python train.py --n_layer=9 --d_model=192 --n_experts=64 --experts_per_token=3 --d_expert=64 --d_shared_expert=64 --activation="swiglu" --moe_layers=[1, 2, 3, 4, 5, 6, 7, 8] --router_score="softmax" --normalize_top_k=false --routed_scale=4.62 --balance_loss=0.0195 --balance_bias=false --router_z_loss=0.0001 --n_groups=8 --groups_per_token=4 --init_std_router=0.03 --lr_router=0.00175 --vocab_size=32000 --norm="rmsnorm" --norm_eps=1e-06 --tie_embeddings=false --optimizer="soap_variant" --lr=0.00369 --beta1=0.95 --beta2=0.99 --batch_tokens=131072 --seq_len=256 --train_tokens=619300000 --steps=4725 --dataset="wikipedia_en"
Below are experts of layer 3 (counted from 0) of a mixture-of-experts language model. Rows are named router (the router's row for the expert), down (a neuron's output weights, with its number) and show model dimensions 0-191. Each number is 500 + 40 x the weight over its row's rms, rounded and kept within 0 to 999. Numbers have three digits each.
After each expert's rows: "comes before" lists some tokens at least twice as common just after its tokens as in all text. This comes from a sample of Wikipedia text that the model never trained on. Tokens count by the router's weight.

# expert 39
router:473407508515521569494501520516534506481510476520442524515478485567491541523448480557524477463514513527471460500554539500451522480557457412570461472537451482526588445472511512499483534500497552499484464439467556478499531553505551453454469556423530435532528548517441530529433498545478460476570512449470538513434416461567450559546528474553518520437476508498448435559539522514488489428537593445538465532436531461543504574513510550572523492496447514564522546525443530454475571488472535523498483506539410535520476485476582504515488466452453485484517518537527478527493527545466504520
down0:487468523461511549517514577501440428474538506530502455473446486619506574462511493454468469465503485509494501470533535504511529514498538534503503477398589540437491530460486574521491454520466528537481454423480518537462485434494490563511501494562539486486445491508525555482509497542528491510540498477476572572510513484563472553496395523486421516491465522546530481463517514483561476481504516480538545399387469483510517451508496527506473498476516479506444550527521467507471502454509554525447547519510515541611502488550508430533503500484448541502615460502491568461477531560458525578
down1:499465529539490454472506560600514515544569560496500501473486570530492571499512547463504497511479489491542425529500522520501485365552521496452502528481471479472483507544584585503531476481515469504501518487467469558422477522464497485527443478512499421516540489486522470555566509475487448524507490502458500558486484540532516515530493472446454435506446493501475570475521515487535529463553511548583493567541517504511574559500486460526451512464521451448484551521395442525527469512438552476474468514448519492437488436574462460559427481559502540452591478439548486475584473470495468510
down2:539512527455549626471506480521425498509386437485473485521475455483473465491379529441534479541502448491504514546426451537500489530557567485517499510529492527509506565503470484503530575599523449530495482485467478496433548498419458515508377511476481509497534503581481490459525539472536484496503505502462506479442520451518489484498531466545518486511531465534489540421484539453473466532469535494467484460536478432612485451433540578537544440482499467513507528490523538484477471521448492533471450495508468533494531407500536542543510515516449480534520418551480452445504475463483487530
down3:555469468471543445545492509557513451541468462461416499519506528469453530552562536478443473557496451508579521475495524525651554399498473569566516486537546511497513481509503527548476460514447511465501510440527461492426483496525606586483514508476508482503500479458463548477528536517560527469519529557536524467433465508578483498534561531527495543477454517500557545476551508420502485525433465471434536480521576500516449517496524432488488521530520473463457539472546465435495495470469510549467466458470539468554444493472499528516478500548472529536559446476430469474548546460547492489
down4:517571519529508475521496483506472511460497533438526547519497533539481493447528454498443587513474558468469481451497511481585491467526443504474556533483454466458467471482459558492489498460554516524523536501500428437573573465611508549514642458524485479504497510550471433548488545508517512547476515547457442516517543556497424531444460475523507494530488503531544490504523587513470511553445547434456520471511459566557532543516496496479483478576460483471543500477505467494476433527547543477519524587401488501501528429526454507527469442562467550475472507547474426493518447532536497538
comes before: " |", "s", "ing", " that", "3", "/"

# expert 14
router:502411516479530587527496489515526503448521438559462543538441483531556543473448492520495474491436533475491461539451554522456562458539443418531458459549462457534560404462522501452472518558465459491498472514421585440555508563457522465520499514514466481459501537523451520459494495511476472444574583490494528541468399516547458541489503509480559572446490546450455435524593495525492480428523564499554481505506561449540508538483541553579553504524510499529505470487471527501510528483485509495504511496527485544544449485500537501529447461545506431557500489562486443507496545535484503450
down0:489450606497444521488436461446465485524449476462509539466532484536507447505482443464526501488519576484484509485447477530533523541515569451440447496460530497547455489432525489493519444507558488499559481523549442560546457463551580491573463427472503600421444507532524554570459515534538438550487495498522463553491493508483483479495448477467453545508512449538515497491501527459529500439532490539483447561490461521489504518539510436456410456492463465456443556513498544417461443532513482531516507505494513498516478476540539547493458482538499539450548543584518447526470488469444483381
down1:542466508522427468620468479425568505491534559484445550449536519545493528568384482461446467491506583474439478479505477489558524503540508508521460483435494510514488460527507493574524527451514565520443591484464480445580551568504435479461506468467560554492503441547456494465459512473493486474514535524488543456486492470518495514476441575519463565526551460493460488552554507537488549486572509492496411577521483507462501516531481565520429594429439509472554488538496496417532504524549515476511506540478494523427526510504519513467486542507535535474502537478495506540506528498454481503
down2:482549523557465558556488436509471490457477529478510545455527539482493499530516534455537494456481467472533496522455382438519496501466499461546517434543497530532455471457458496536471597484519514477544436469466550480562580521461474560454476477543527530546501531541457567457448419433542535484505454475496553498537471474531462415467497506472495492565581484534507500475534484550551511549376517510523459509493543467537495507413485498579512563483507481546570513487544512519519465407547507542506590473532554476540526539534503466457550515423482493555496486484536506484489460450475500469
down3:497547499527551471469485491503515455438478522518443499524456491421509517460503433454467413483432471536508518492542447543471505502510445475546529539500509528534466561457475505515509524518550542466454485473496505414496417489460510522528534541463522504541513457586468596443525487526564457527479490465496487473562503473497470505498456514559562525460431538444525465562455554459538565513418513515475497507450498509561443541493514488494584455512504531510554558557524506550497458462487491593465440442467523496553452525492448361517507543430503532523452522499518441462465442546519531464
down4:482496437501500515508561491462454506483523514473478514498520469534441520402489487517498475527468432488494569512467493456439546500472499519502440479515496376530478541516514464558552523527559496507505446375477578492451526500490560530515502560478491478520538495516457513556533476482518473449458435461410447520503508517497496482544562473539461540550511474499550531493459470519453496515504563496441537520479572480523561547532499428532548491534492440407521543532456533472386539516486417542594516489514538567500491493520575534495434480509552507536456494527544562526435454544495504517
comes before: "\n", ":", "---|---|---|---|", " He", "·", "born"

# expert 43
router:502480515458480567554519535481537576457518456516459594493497479588503540481441473572540476500477474510448456538543563520451515491539439467527455550546422521531552445462561532506453545540485499431526431457459560467526578560483553393456488521509512496513524563537456573506453470512477493485523496428528533516443469472527486500535525534546554538443482522442444430555530487539501511468575537478509452513505549472531451506546477562550505537528500462507476515491483558515540565514470554542532470487540468532530436462504555467535458469540481458568540450535507490538483499485477464442
down11:508553561494481521556576514502574526511489541513493482442508530536539526528400495549521530542479473471478446464497498472558433524545588444552494505536542530566493517433496506495478490460490557446499446475481544478476497482472474437536581491490499513466444504490518480463485497520552492500465505522485458553578552455472532514538491397491446550350529511547443529517559497547480507481492472537549559452505520492506451585560522460510520458530405539553494466524525449524474505533496459541437514495470521511519548439531446448487511555419567512555501492517470546463495523462492460446
down12:465480530499480540521448508505569510549439510492489464500461526511473440547519528555537534484426472626520531504543540454565492491546494454598476481549480464477513498539495435527462490529466486530522441480540502495445603554460503535491508556500489564501602483527574562469595470445509531528522488486494478478508519450549472512517531459567567485540437513474537434547499541514522509466448528541556477436575555507554526503475473449563481497458503510539522460528473546519467538469478510475492450450491533513444423541496492479489557529480551503457416560521504583436540526505487495522
down13:538474466582451450496508505521502444569484499577454485507553563482550490539517473528468464537479521490469568432517504470461471486448553503471505499453572506489559581464457512485450485521525550514523443465546468550573519523476452413504520435449430538488534512495465538478506438538518586485481531528524473516491536504483527544521389466539512469550509449460491490486498504572458546502526564422432456507504488490533494472578500453450515510552505495481529537496475484460542571452496464541472536498492536455496490482511446465524456469540445559594430477457451478608474509533465453541
down14:524496449510551495532499507495590484552558575520538469549504513575496446488455469447541551535483465492470491523495559524504486521473506553492518519550490490540461496459476461489585521538503477517493526494490559436462389558444586516637475530500483442496547496477431472468493480538403467540490445386426526473542468489516530522513440498563500478485480503443510465607491558433486548519494476506497544473535495488541474536495471497593557534434549506460442533502470495537548474472526514457515521475510557496453486479446541493468483475456506464538525483428461543532532483540499489505
down15:479518514549546520522502511515483457554478604451521516477432564564505496531485478550458535494493469499443510503478470542525459503537507485581511480545500465531525522520510455462492503526529493508474513548491561521531468479472518475594479428564561520578400512493485472492548579467472553551453513495486469577585533451512545525534448500518471529486502530394441539529440543497400505526465517558536521463465528508463522586428518478497487462521460521492374424537573505478485514501516481484480539461468511492440486436561472471454559509484452453522495468478531443504511496496435474460
comes before: "\n", " The", " In", " He", " It", " This"

# expert 28
router:536431540487512571532547477497510561496521475571482492551509472514516535459427458530477440516518517465502457526444499458481497498546471489550430469526498508553534438429550516470445492515500528469487465466504553462552542550505515404514472575458437458539503525503479480482500450510443494453545513459458501504457446422568486558481499515497506560457456532493449418517554543529463516494542513442531444505473501446444497521493488506538556469482463534539523544471419562410459565512523530533584478485535502561513443487533545440563427446454514489515508478535485501571443567500430459456
down11:549469518493558562483440440510520506486529491504489497575495532483497488493527551521526524504585488581533528506478530484447447556534550511520423492521510535505473513466534527528485487465496431421487515494510517531562544524540496533430455435530567491520406589590482478499512562499483504479487537507467498457515462529434520450519365515568470528543494473513477465455514425469482502615523486454444534507499476535485487496464523536513460469543457473443458424508517507629526500459490469485463497520438518519512447499500448509504558504541551464492467529467473523516457447452471407532
down12:494506499547475504542518463523489472568440476527446520407491419480503484470532456535471484491472480480488578542510447504531488470498518474476507464495521498515437513513551510464559478532539511436431474469489484487535535588478499481456555504477459550518532414509526462502508459535428526478479496524419483558604422493443469470477439536456553412520524470518557466487467554480551485474517449504495611478503502508574532490457524474497482433464467478504561526582444427505472522503560430485489462466516493587490467526567480543557512512456550493567517564442503517539450508561551490480
down13:510472493591479557552519492509424614491501542494524474537514526572517523529491409516484524524429501454462475459496517483497539452520549434490500525522509543447506471500495515532464451549536508494491477475567512540498509487516527533455446515454434517536460523448472536544505487441471520532581492519498508539453476551508550524548534520527552425478564534473551585491456479547597518514508535486506472583536562505520494472477526504481549477481460513449579566516464546520506505498502524501419564557514526524515514571463518511557542514406491554572523567529532557541584415484543506496
down14:509461516455504554512484470433538595549468455433564476442545477442521489488492442533596500581516489500549455536526515512517555445497529513554529460455540444506521445515518525482482574425506474515498466500539494530522540440473504489534466482491483524477497488625496560531483464489514469504424493531493410525548429413434474513449471442519477498526499475578461491546545453524509453515477521511500468518558526581534534508474493513470428482558538566454498539488452492523516522473533462522440439536529478460515473491457543450496507467396507513452469502606496528484453489487454528468
down15:500483540485441499538489465513504490434492473508411445481437517446551478500532566493486511527496465557538514455454541484505476488481509509446572562532548457495559523440514470458557537499444489438554485514506535488529514495577512478510541454482408484500545491438441499467499440457555406524477539511548543543455467482437573589560530447483473459483509507497525472444490552450488478551516489525523578535528482513610468462450435455415477500586418550537543467514481458517502548567495518535441489468498468501485537515462538532502510504522490454435526503526504498408475527460500488456
comes before: " of", " to", " for", " in", " was", " is"

# expert 11
router:488468512486487545467523476500525554455546501470486547545451521568524550439480459465515407461469530493463518520502506501479546489494469478533465459561506483559539447487562501493398493475429496488548491411513539477550513547529508465526476561517466449482533529542462573519448508536451516465534623472509526516433483470520547540571501516547555539469537531433417437519550496542497525462523595510544453533517531457496467575530468487573562489521476519530511518456482529470476518500470538500495483482522469548467420499531590454514447467501413430514506516522508499579486536551499485423
down0:468519506536446507492570461533466593472533460513490514478470548499484501420423498513519495529457426527487468462560536538520558431537510447502506449507415514566492507430479503445521531558588484444532480482545518627578578537470427534468507499465468533451516490534508478458492519453494511528506561553496495490487517549454379472473551541531544506454489542496529478525502485520538461456508527521488477429476392543487559483493448581525516504441510479486488473498495503483480415535537507508485497524497480508488509493491476498474523468450404534512454463461486525453446499491465573422
down1:520450548496509481465514447471548475466523520534486444500542566482520538498524507539493460478527518477532467455534552521463481446484481488522389485479532454451573500412524499493427491551566502456475477524520481466517438514496558539468492525530484353529456429490525506479472478516547491566501430471481525462487492475416532500471495537477444579459508415503525428482497516448454527423510494535517519489531532449506523506545530482472480511531514524401497476507485449542478543470566524554546455512497494516500483479501465559422488445531492581561449515476465375468456483426510498540
down2:491458542451532484502484493487525509469545441471488521489514523555441545450499594480535568513560469507499410458498460493532503555562522481474422475447519487507492482514497467505496476585443520460498453558507537583515492444509467450508501442588465532459531541432544452555500475535451497525482479503553546504454473509543557502610551514534499471506557480469518470489466458575452448538470451454474487469551407497463507497501479477501608494472455483512471568509520500479500466511581461482556498505472459511512456529602551574477523472474438459584438492515550437510520475500502509494
down3:528540479449473499426500494491465485539459494447460473576508471553460521481468566488518474507549511478476597516538541533634486549500478485506487510479513510490503463557517507481401486479466488511517476516491499425541558513546498467445486462524488544467529495396472527531402480481506535523443567448477499548493504528495461497563541595425450548482539489444518481575530533516467500482530491456423493494526391552468587518499580440538505441473503461532528554430499497447457466473547449543476485493518458520535536496520467486479480505516591471519492521539520479523449504475467549553
down4:548548553475526549561606492536473473477471472469492521589447511529569564557540484448432475401492534435432466514520550450473508465451465448513586523509482494492506467477476491483501495536543457498473481525515488560468438521535507515473499433465551451492460562555482500475426505467459547480454490510506526467521586404465430504526495509532409559533501550445481517489510505530553515502535464480518532506532556570446497451485433488471481497497502504462468462457529581495459550520533483551542477528548511504501480497468487492527469557477432553549393546494508451483479536462528560479
comes before: "\n", " in", " on", " at", " with", " for"

# expert 40
router:521429525508504554549496508560531573497551485509469503505479518466559554472478506519511435496420545464517508537474518613465512465536410407539477517564482485518557438474537513526458488533483585464556502507506563475478579551520518497510497553454511489499535518513450522441433480476458474521543565428482582483446460450564479517503544504584536538501463528455473479561469507547444514456555567449522497511483560513513448490482474501554508490529481526556547542503448492466421532503491508505550482462506474507521445477548585485582455497477473456562515490568473486570475554468479485502
down11:479535479487557465503532503532407521510497429510482524515503381466449566516419477535441569499546455497465511455504448499488454576527552474572503461493487499519507555498469603420488514512498458522525499477486508537497497520461509412451565481530493485515519437536503439494521552488478513519529502503553441477542515460542551574502563543542541540545480504544464499530484520533459543544476539558509463417491508493428536509524554518470499549549475514484515594471502519450548494462505417479476534508570512458606494494509565579538495475475493550486517478476526516428473527519541548574
down12:499562483604535540514462469501482506537482512500466483511513402467503485429502526522519561491597448515490534518508451452465544504500518476512489511484423502514459470497618475477492493543536499515467484453489467541479486529588451500466555455508450543463495479505537480512512508553482500501475509395512402607493565522503501543448504566470508391487515516482476553461539492505528538539546551497488436554499482461569438513473464531492514546458487529479439465557467457471561569427516542539541463488542499523487459579416538456506493484495520490466490498479512455466473455600476494519
down13:438511460567452540430486536479440507519475498516526488476525513506533514433513460468587479411416489581506449482537474502571489496467479580502464460492469498584450518492524560482600568490459538501537482504486495512464497538511487474484448439422473511575602500574515494469583489472502554451483453527477501538490541524450566498532496461508498533513452499533459489573527545473505531491470453560520494507505609534521464548509506501474487495506478554492503569425511564490510499487406459462487529468556543442519477564471516520536472521527525548534430562548451477475507490536488487536
down14:525436506535460507573461568606452493544424530472482458515461505564444517490440437514532486482405460546554502480462446475500560605503584475468497465554471478472497478504496550488412512457434493542520503499506521481518509458505551533481427479503515501505565427496425500488480508521554488520544493491495553514578479471478470470478450499502439451518541525413477510489495534548558485499504542464566559519427504501501543523487522442521477539494531479472569461494533467437477544543470448570512547507520559448439562479523494500532467543471497491559466523538468504471465487523597535443
down15:502489530469489529559493459515535453497472543486483498472512509458543497550559530496518465413483511482489485524505500521458542543461539446509526607560505498411433531509412474514515565501444540539545517512459570495504524484482531486533563485494533540503568499475504542515543516519532547448563562490497586477469495476464523489510529492461487475437482538457455556514516459507472503532577460529552520558527433508527468592454544491535406457564510469460511467465535565508449526501497491457511384580497514510523452576482505534496456513480542500431450529485529440484574569430500542434
comes before: ",", ".", " (", "\"", " were", " 0"

# expert 18
router:514446523504524572523483483516548506481532492531447527535489452549533558489449468559508466428495501500481459535505532461429572485533440453550446480553459463546528437481573498484449547519510528500548475469485533448504542557439521476501499548460485440502521535561456542478459436523480431424583528432503526462423450508590458536482533494550506550470444464480462444551536545556505482454551522464557448528460536415471461536517501539568549534538478506561494545529452547454466556499486500486553497468515489515517415471522559448546435472472503478565532503547525478536489552511480497502
down0:535492503580492508504482466515413497528429581476487473498381466513546416473527455516511434518540513486535483516477530531506509485525565494455558538451552518481458551472460537523554465487466559514500619504495522517492501556609505493426529513493466442506540542515557499485470499420564497533428516488489476512555545489533479449515532565540446517504514459478449516483527451482518463561430632516506482507533526448521489503440505488448478520550486520439527502544555529523426507512560582515518516558524525507496574423491495480523527469500468531485481530482450490546443525513537484532
down1:495533526445564594524500500453517492526480542532515553497545487517552538465476466519502606536542492492478513523501464528490423519411570459493576489494514547487512540520546558486488539530409536445505468506477497536485478503551510478513542512449518498541481480528500524590473524529514524436480488580430462416518482488481476490440469495521543435565551446531485516549528513479529492473456535431525460496486507496522476565569506537501541494604432519597457480475488451531561471516521466501505441580501561519508513458515489465513418430563529424522456495446523486464530504530485510586
down2:502467455515575553447535514523492470485501504542434515445518531586477442539467495524523535512517519621562526533439492549491466513417457541496461513550548508464535597484460472524527482515511530511565478529381488506567481482544454481552492434439475490514516520457535520532464559500513531478509507539510479511513530597494557533505493463536497506568554430524439577511497489485454399514501461505529535514449461497481561505485481536488496526588537452504495469420469525502567525442541510451507506523471458461572485524487538433554493439530558509508435446501487517526489507454499564469
down3:524525563523517518470551520473473469529435527498489536535436527446543536465453529542491435457523524453494495439517474516465525478534489524519560532520521437465419514550439502500498490456506476455538471547536507482554549430430513512465461527518503521549517571537581503529601526493490507422498536589460570504497571471479505468529552463409498485465492489487496468536538461513548581429442446526598481611539438519458499447521488503439477477537512492474470502430578474552567455508468503484420451450525503542509514572504514486494528486578477497485520524529539453483494513488495515525
down4:562494533475489517488485471509531483571536451487452496508540469448442534504510462492471499443477471532490514413545509457557471520479512553481468464508512508534517518444490566486477477477502475543496451500450465537513477507458423424498496482521538540479523526438448467511579452507496464581465489470418484531486576487561531476568416546464496464528522432548489537538444440539549527540525407518481472512488469493502548434476424544541523528572514476578420590518535483514489476551453457482500463492449460494511495565476530426511466421547502503464407486542547452525450490474492419501
comes before: " |", " been", " The", ";", " In", " m"

# expert 42
router:531430509505528567489498492489553577504536502497466551497508505520541540516417501582484444446466463478451489503513510522460544460578473490568458525545439476553542455472508491486458536495516540489521420478522510470524522527503526420444453548469472465553539560492422511529439452562459480418570546410506559487451440484539506533484542527531517528455512520462420440574505534529490483471557576477542418513481564462540498546489538545534528544507485517517523514488452523542509549540495479540540468476518461547524465469529564456525496514466508422498504422575527444535456551493479491534
down11:485521508504475473525502474479485460533526519528443572555524550538567514543498508468449537466484497567542461495493522520584486477521544453376429464554514531436472533427425471506496526490473405552422430512529516501489526514495500469532514496543476430509506498506456470498526498527486507523460503464526432489514513513473552458579565481569455540405439524552491531576497498469537504496582501552467446461496553549498392487474450555457501542476521487533518482512489576492488476525443489513467498545509507489434477466514481534438526481506448590487481480573544506549516545431504530565
down12:475517530550458542563467512541457566464492591475469446482572496534448483506489616541496455510461461531510459504541573431437473552424498515529507490431454486523439476507543518496545518500548494507568511545525538547541496471521556514506527484513472453524517492387495581501561492527474506557515512487498469511543492534575507435571456493458506449460552516503528524511546518528430559443520543532503568513492472491534435475578462501524459531438510566496463477516512550518543530439515437485482482469485449482534463566526521443520539506473509434522469467540417501465463475457419498532
down13:467533490537451490544470499520514525473466467510507563430480465552525477509469524506478485502449445523506502471435450454480532513547498514519576534471544539501419481467503549507555504502493483530508534452468558558525480482479516448535544569582535528450445562563531545476496436479526543441501510477503495440513505462586623438553565534501490536532475521442481492528490489510570439423553573497420575484453470522432507453490491595548507519455486497587522470490523521497460506532468439540462532471471483560578528497530525565470519532517468448469469437512491524488515497503457583495
down14:555478500489492543511503476513468463476523460534479422501521464516604467511383500507499504489472554523504570485477554420487469534446550498530461522411499506575504475443530456538513478548514581549524543525468437480472502511490493522536538527504451566444511539442522448503486507513474446544497464430520484509478542436469521536475513579480465486488510450427432499461479510436498477521537512516463525522533408530561517515538532422553539507570546506507512479511487429506490467453545511467459518454448533404555544586475502502513501574482485484452557496450450515589506470431487525469
down15:543459520535534524502449507499537527526575512483442486433530518464500502496405572520547482485560556562546499506492588501443510604520564472548496458563472492484559513464579503464507560529458524522572508542515520494498510519464461457466535525508498521528514474464424500530548531453481555472457544464500488507541517475621500528537509590492481568499492460581482525539465529483493508545517534511560487526517450559511469618510504505530496518512481507554485505487443465524545504557511448478539460520529553486472390593447469490473566528443514462545457510535471469470478484535516472552
comes before: "\n", " and", ")", " —", "]", "–19"

# expert 3
router:510464499461534553484541484517526524446525494579463514502446482539491550497457472489527457476450477520452468534481499480452542470550462460530481502545452500561555464458553523487472520553469557530541412442472569466440572557493558485467471537481450452476567559493455582511481472491480487510535488482487559528428417487570500554512531562553536544460436539471472467556498532505505502461555551437529477511437521469492458542498552536593509535506510517554504572517432550488472573518464490507525485446536449550543459435481552447563449469506496473550492468567471466522501568495451473515
down0:506422452534531488541559515588518484503518496520544511524468413512514555514485511486434457478500562440477469442440481512549492422513565464512467481487452503510463472516494455525449468522481530518442481409478513572527476504565506430441544497518462542480449515558543441463501515473474477497523561505530443534526557506509513425475481489498435485518528438496500509458537522511461523481519465481386502420517514491514505515550496503561490520480517478577478538518448562474490496562549442539511500371517463522423496528484484512551476478537572545549518502605560578504471457496554506472
down1:489472550472497471573443503454471527447528443464514554496512506454467469537567475474553495506521469528538472545530560455536458554482479473504493560544581477490571493491447440521486497517447481535494543492530508463562519502507438468444507610543505481496469499524474494505476458545463435423453512446522568496470514493504501548489577554479497513468519476530425511557525523586482537620459530533542505475486484531454490472567435550485526577455435528560497502505452560464429461402477523542500450491481460479467529462532507552588510539452496446461494485456459518529499503496444463534
down2:559554558469459450489592530458443501540535512513495460448550506452554507468458543531547444478534503523563499462504424507494508487524524480466504446494511485514495561500468500396518513475575481422523538525491533469551464532543527426493534472459573532533475443559526532537478451442501482506521487452503519441532555391558528484452494447495506563453543586533494597474436486568489494527515592414507496570565516510505498549529519464520504501509524522546565510479570449534517540488489449490521508525514550538474527532537469486475582499481528465503499448532475558490540538494542469545
down3:481483449496550565559471504489507513458529532501462530417484390498466493460415482504507491467468479487486432505518556551560514519468516484468539489521507578544499495547482607465511508493456543489484419605465487468515575512497454515458467511501464517548462471501528515469540555547491485522489500465574430444551474518401485461541506483430486466479467471555475525468486475464487508483564505559478501405581415482526485545470496488472505494520502475472537525566470474481494447503413526386521421496427516491563508430449472504520505526472496537498483548517522509466529525510496526579
down4:502486513538551471532519562516466441432474474498492423464457502509453543519524537489487455551447494492554492568474521530577481437501491467461436533494582495483495484454503446500530534491553447540500548485509529439579484562576482454502456485493456553483493532542479542549487505484461472505538582477577443551482504537494472504489527539497551426400490473545466569443499480570468501415488535538462526458457453484477501481465466516499544438450473510507509525532494511509484565469556579536536516496490488551521532401507465535415582525565514426510486541500498518566497510474477540583
comes before: "==", " |", " ==", "===", "|", " ==="

# expert 57
router:480458521487536520532499516505482538443462459577447526526463517533481568505449490550525457503491503462495482511524549490500543456566439454519510488530425511542546434471583523514421477527497511502556464497501572446534581517500534452483410516456460460559535533526448539497494462517470462475486506454470565474481443476544512543559540550521553538469487562458447502550524557549538507459553586462482421562492568486503495491562526515519564557487497531542528536535430567483466524523497540498552526442532450543527427489498541457521442513454485485467551476573531518589482571506461493489
down11:478541505516463500470472543537513481474407496477491440558459529498463459511551489525512530586448501463611547459472563480496498487531535515512519480547548458516482482451491553385488502463568517509442517479463476511452479538562518553521420560480492533510555462495497501478534446480509539507469446498479487468488529623574553479529493475557483518485500455436557496542447491421520509478473455537504543457490537525481461551522544477501431504547505551501495477523461542468530517513488506506488533537534524506553520591454525558566575496471510473536537603489540409435493551448558477524
down12:524489514565513570470565527507495508559516477547469469508456509531535503513495540488482455496464512528490456476500531440460486519469499462457531496535499461500544477581568496488521478510463476535533514512458410472514446520466465464579504539454504469492491482526454438533515531487500509437503599548485446526491499453489563481556518465407421435472509503494475558473460487433541482510434496462513488474495445547514480432421564473481532417475484479452449476537490482487613556468484618455494527495504549519426495561508462512402481544463494491496512488481541412571525485438447492446
down13:518508546482514453556534479490507535428496553588506499508457520541500500463535482503467473479495484533516424550498478478581502520547448546514628478406517498539563554492537519574557555468421524515561545574446396511471489554452429457461467487520524523459549575462478476465486533560472412577528538495491506427492509490539475480465447501571531483481483499536438506511534504522543501493523559535486510424503507442578452519573463538535548516495505478465489479438494533537499531546502509473572492464491487563504491459444503520534507491542512557527526439500544558509514504455513529509
down14:500565554513458427511479495463506534532420498567482502557479506420526438491588533425493501462533553533511500454505512509474486502579496531462529487538555520509451541501481515471566580501421485551481443478496459499477507547536459516521472528473559404450537478465492436483474494556531515525482489505472519494489537495452460504454515493491490498482422588531550544547505477492477479466497458517469494492553476529489510433464547464286465461511526487545490483534474476522520487515495467561451442516502519527506477508460484500500457483439533537446466501534394484473454579517524500499
down15:496488460501512481519501524514514521544391460520465514501519434438427558489496476519537527452525535512494473481548508453396541577495504420518510421519480478577490462524424503556505546522575567471523476511511496464478560535471480400496480583506538487538537504553508523506510442494528493572561524532460464515514575499522486474503439561465441510506476489494541547514444527483476581461508501568484531497518510504534434518445518491462554458548496461473511442441489552566515536403405507474485502532441572518508476567433492449503523500492537503565484474535511530473485525479532559553
comes before: " the", "-", "=", "See", " birth", " his"

# expert 37
router:494482543503493535568473541456592522454505472519460571505495444549508537502436473564538439452508506498463477522520515488402547476543466456571439470552441493562549432443516519475465459455492552479540455488478532481520566520503569423502505547464471465512539506532481554517469501505457468464583499464450509533433410500558511540510564508522517536448519542471479461593526544535524527435582571495502447541474552453500465563531528531566556505514499524559519537467486533456482557474469546515503513486570495524539436473511553484529475458517485485544526450564463460538471535520470521516
down11:509496497544540451547499457439537491454531521475491586457484491421506489496446521494504492497460551458593515536476464504497492524438510508530486508474505465592520500488485425435548550455542448512546524513489523479522481472528474496458505463443496487517466400463522515489542595408588454518527486540454490494525443448480452503489501444457525519477543489470444493467530496549505515520524451486493478543473431516476442488463510543429500547537450436577448545483478546451544491485465514486494427508484498513520493494463515468461440542589452436515541455404543456478491364445487518523
down12:469550513534462557506476529479512481554414512518503518531532550444479469566531511588496498577483404523530502538528516484489429529496525546500551488505452430469478457481452536494406516485535538497469538519512498502461451502551483516502527524500552449498476438455526446486485453452553507499481532502540454475439465534442453493486471541495513486516594460468557462412543554528507534435494578538433479547493506547467485438503474590508460550460528507520465521511540492448543489462557553507479466543493477450470551424483439451496385467590483522538506549525564499540556512512520516471
down13:489501490584602556432530471528541537479479553526514435384499541583511502523539501538531466541461502582501567483473494436508533584497451577412568519531544516445460549547587458493516422478511500486485455520506506509574545541470549525507538519474527512505478425526530464495509519517505462508458500539464542494501511541519521515482454479530448494499433503573458476476495485453518487485494525494473521523469473483492498570489505530582468365531480526489573488467532494451511473512523492517506458470506434481440462521590469568560501525454531479467504505558468506510498527454498427474
down14:539465481497479448562528506483565431489524449418546508533496480492550513481511569500516444475438523518528486497468479585541492561521446476577524533564494420538577535528463490511459530427472497492539521559489500521523517470500454508467483473410440504576536476443551529497464491481506513453516521505503502502479445512465456451504504452534515481559521464541558458553491406472505516506529473527450508495509544462474456487436550513474455516505572455544447472493485546473498496477499469527411488538529466452575560421512504556449466471579454559494534456415492504465519449444582423513
down15:562441491447445370514467457512513526483525464476408514539543475480525468463467506492489545497553475452535544480526498480430501520472543446475488483516497508480469473451492517518485497459477486539510499481508523517480521450515427477522524468537444405500560390518558458549595533518509520527507455495528402457473444519473507437504609567503569510512522492545566553472539551459493546521520502551445513576572468504517536488495558505397478519502525451512487475465469551531451553562483505487438559523534479543500527527453456495480497513550498508506576509454509443474495522518487580496
comes before: "|", " he", " the", " The", " she", " it"